config = dict(
    d_model=160,
    experts_per_token=4,
    d_expert=64,
    routed_scale=1.0,
    balance_bias=False,
    vocab_size=1149,
    norm_eps=1e-06,
    tie_embeddings=True,
    optimizer='adamw',
    train_tokens=729800000,
    steps=5568,
)
Below are experts of layer 5 (counted from 0) of a mixture-of-experts language model. Rows are named router (the router's row for the expert) and show model dimensions 0-159. Each number is 128 + 24 x the weight over its row's rms, rounded and kept within 0 to 255. Numbers have three digits each.
After each expert's rows: "mostly gets" lists some tokens that are sent to it at least half of the time; "comes after" lists some tokens at least twice as common just before its tokens as in all text. This comes from a sample of Wikipedia text that the model never trained on. Tokens count by the router's weight.

# expert 30
router:121070141113130140131099108138131095139137147125122134087121106127108126166155143143100162108136155145119148157154125122079139133158128119139155122105143163109163112113110164097139120102150114104126183129113136181114155101166127079089100111119093107125099121138121112126144138101153088114159168115144181181149118132124174128159109188164113116134133148148136118095103161106121128135121091107126077156122101115137153136116125117107140136199125146133099154105158115140116113107117154
mostly gets: "ot", "ys", " not"
comes after: " |", "|", " Sc", " ph", "rom", ":"

# expert 95
router:120110092145122163114151161140150109108091119112138125124130090090134139161123131111150162111200159172125089150149105132098138175117142117081139150143154112160101109108147126109106134141167144118114146127129119121108127136133108087120148127138092125137135119126110144147114130149122132149114093111100152068102125131148154168116063165143117174105088134150131156128108112137100125111154166135109136140160094135163204094121117118148172141151082147158143146130127123113125114130116160
mostly gets: "all", "ous", "ull", "vi", " num", " all"
comes after: " c", "al", "m", " H", "vi", " h"

# expert 57
router:159138149171128118130171164138146130131152137155135113143123130107109171113082139131179115147113108165167157105174151098147139124125149120127148111156116158128155157153148151198142123118131132140122072146106162137092169118121121102122105164088159146116114154091143132119121135157116180140139109128175093141096164127097136148129131128101130097134105132084108132115118114123128147166136132126090130129153138150083077104108096136120086122104157124089111115148167121136092113123109148
mostly gets: "ampion", "over", " pre", " dire", "velop", "so"
comes after: " (", "d", " D", "b", "-", "c"

# expert 22
router:113144102117126130156136096097126125131111108098150154142159145115086154114121116110145099147165115149125092084106097090158140104115094093130170167114073143151176127129123098108130138130137124098125129153093150133132152099091149119152107110146127106132146126125152086133104178100091126110098116149172097159157126153165139112085116181175158126154109127159132153126152134140147118114158117085112159106120150115162132107121169107139111090113108132126121132127067113127123159108097136
mostly gets: "ating", "ates", "ate", "istory", "ated", "otes"
comes after: "iv", "id", "en", "ic", "per", "in"

# expert 31
router:125127130130138138144118131112131134125139146140129136126123131076119127119096144105107145126113116133124115142070146138124056117114103154173134136118104144165102079125128115101174151148183132131138132122137126160119121146133110164165108140140107147126132122113124134144073117115129088142122175139123134131101191158142105104152115124123100156148172175103170128195122106144068102133110145090140167119118137120098112137073112120108159120150107152120107107086147112181129134165113124
mostly gets: " American", " World", "===", " National", " new", "ternational"
comes after: " in", " of", ".\n\n", " for", " to", " |\n\n"

# expert 29
router:144098118133128130100124119124117089093147138108109109123159125141129134129102136150147132144119131149127143113123162104154136179131160095154093156156097147149115136148124133148165139111155124133141137149143107135150111145134119099167137118165128137102162145153115150110109138114142168115123151112172101131165047109113076089082145116152189119129116129149148071147166131100105125145083155172088127134166096164125116132123149157133158155085169139146127130115145140076124101121149137
mostly gets: "c", "inc", " c", " ac", "cc"
comes after: " |", " des", " dis", "oun", "is", " Fran"

# expert 54
router:117112136127126114100124150083121106130096083119136115130138133129130174084161123099091124143158117130129124092184090111142166118163144149159164115151088117134134115153151097134138117112102095123094099142133160134140139133122141102100113100074100160141093115177136109140115162108089088103136102143125119170120121110123152131164119156130155144188100106109126158145117119138108142127123129079104162093134151138099128090129139110096106077102129110094120166077137135128112139102153115
mostly gets: "ase", "fore", "eries", " years", "bum", " time"
comes after: " rele", "at", " be", " the", "ut", " s"

# expert 9
router:127138149117126082103119118123125111115163126116137154091121122068147127139078141153145108111144192153152167119145153119129102132161129126119097137160157129176175097131077139138108111104104137138100113117119111180189140093114175152086129162119132120133164080142144092109133149125099130129137111150171100078128146109107095146114141143104117126156102122110161171119114155111108099088136098127144146113108108137112107120107115122144115152108154120122098154137142165121148127154144103
mostly gets: "ge", "son", "ton", "ley", "ris", "gan"
comes after: "ar", "l", "w", "or", " be", "b"

# expert 47
router:159091144097126168122108096133146112154112128159060122189132108145176123113135140147161126169118142154139140121116088128145151125104119164125103141085097133122121125142123147115102133131083112125124072128150114123137137142156076100132104153095129140150140164133117130118099159144126134100159102140165144133149077138138127177113132113119182084103138137147116128159127163090130118096141136139138152108173133099127102144125087138141096114150172183157139139132107167136108130112153118
mostly gets: "cc", " acc", " so", " there", " sec", " As"
comes after: " s", " W", " S", " w", " Th", "S"

# expert 10
router:163110131100121082144103151154140136123146124122151144060115170126148161107152136133153134105140108143131118108160086153148137116133144099137148143114129147131127137125127163075154134115135137160138115108187125145087151147135157133114132104127132098123158111179104175146137089155116131085108126175149079125137078128084186159152139082133149078147131116131137067130132130124083145122111165103165138132116135132136136092124129150122140145178116110129141120128164151111135112109125120
mostly gets: " Par", " dis", "os", "ris", "ys", "is"
comes after: " |", " v", "c", " V", " Ind", "g"

# expert 20
router:114125097137128105131137140099167116187144118115112160118148164102148131153123105130100200101146109105147141154136092145134102195115143134122120116128137115123143137073107110085118068124154131111145128118157120078127136113122106089158149131148112118087119141111108167121143126099155114114129111143137101091141123155119123135114141140149136170159088135130150163104130172123129118135121141088117134162104163162132144122139109140150139133148111158153146178118122158109181086126107188
mostly gets: "ul", "ult", "ann", " pl", "istric", " res"
comes after: " |", " off", " res", "a", " r", "pl"

# expert 24
router:156132138167126142119143138083162152144142080126130117131099162121095180075135106124140063133164090139132158096167134110140092138114111157175122158155115195116101123103145133133107132129125101119109126121153144154126146130120142150141146136139089150141138116086114081126115120163084070142096110173113128115130120143146131120104121160155168141145114089117147146141146142110142124121160106127149149096114129122126163127132153131142071110103094088144079121091131126140128148115126143
mostly gets: "usic", "ade", "io", "ace", "amily", "irst"
comes after: " F", "en", "qu", "ud", "l", "r"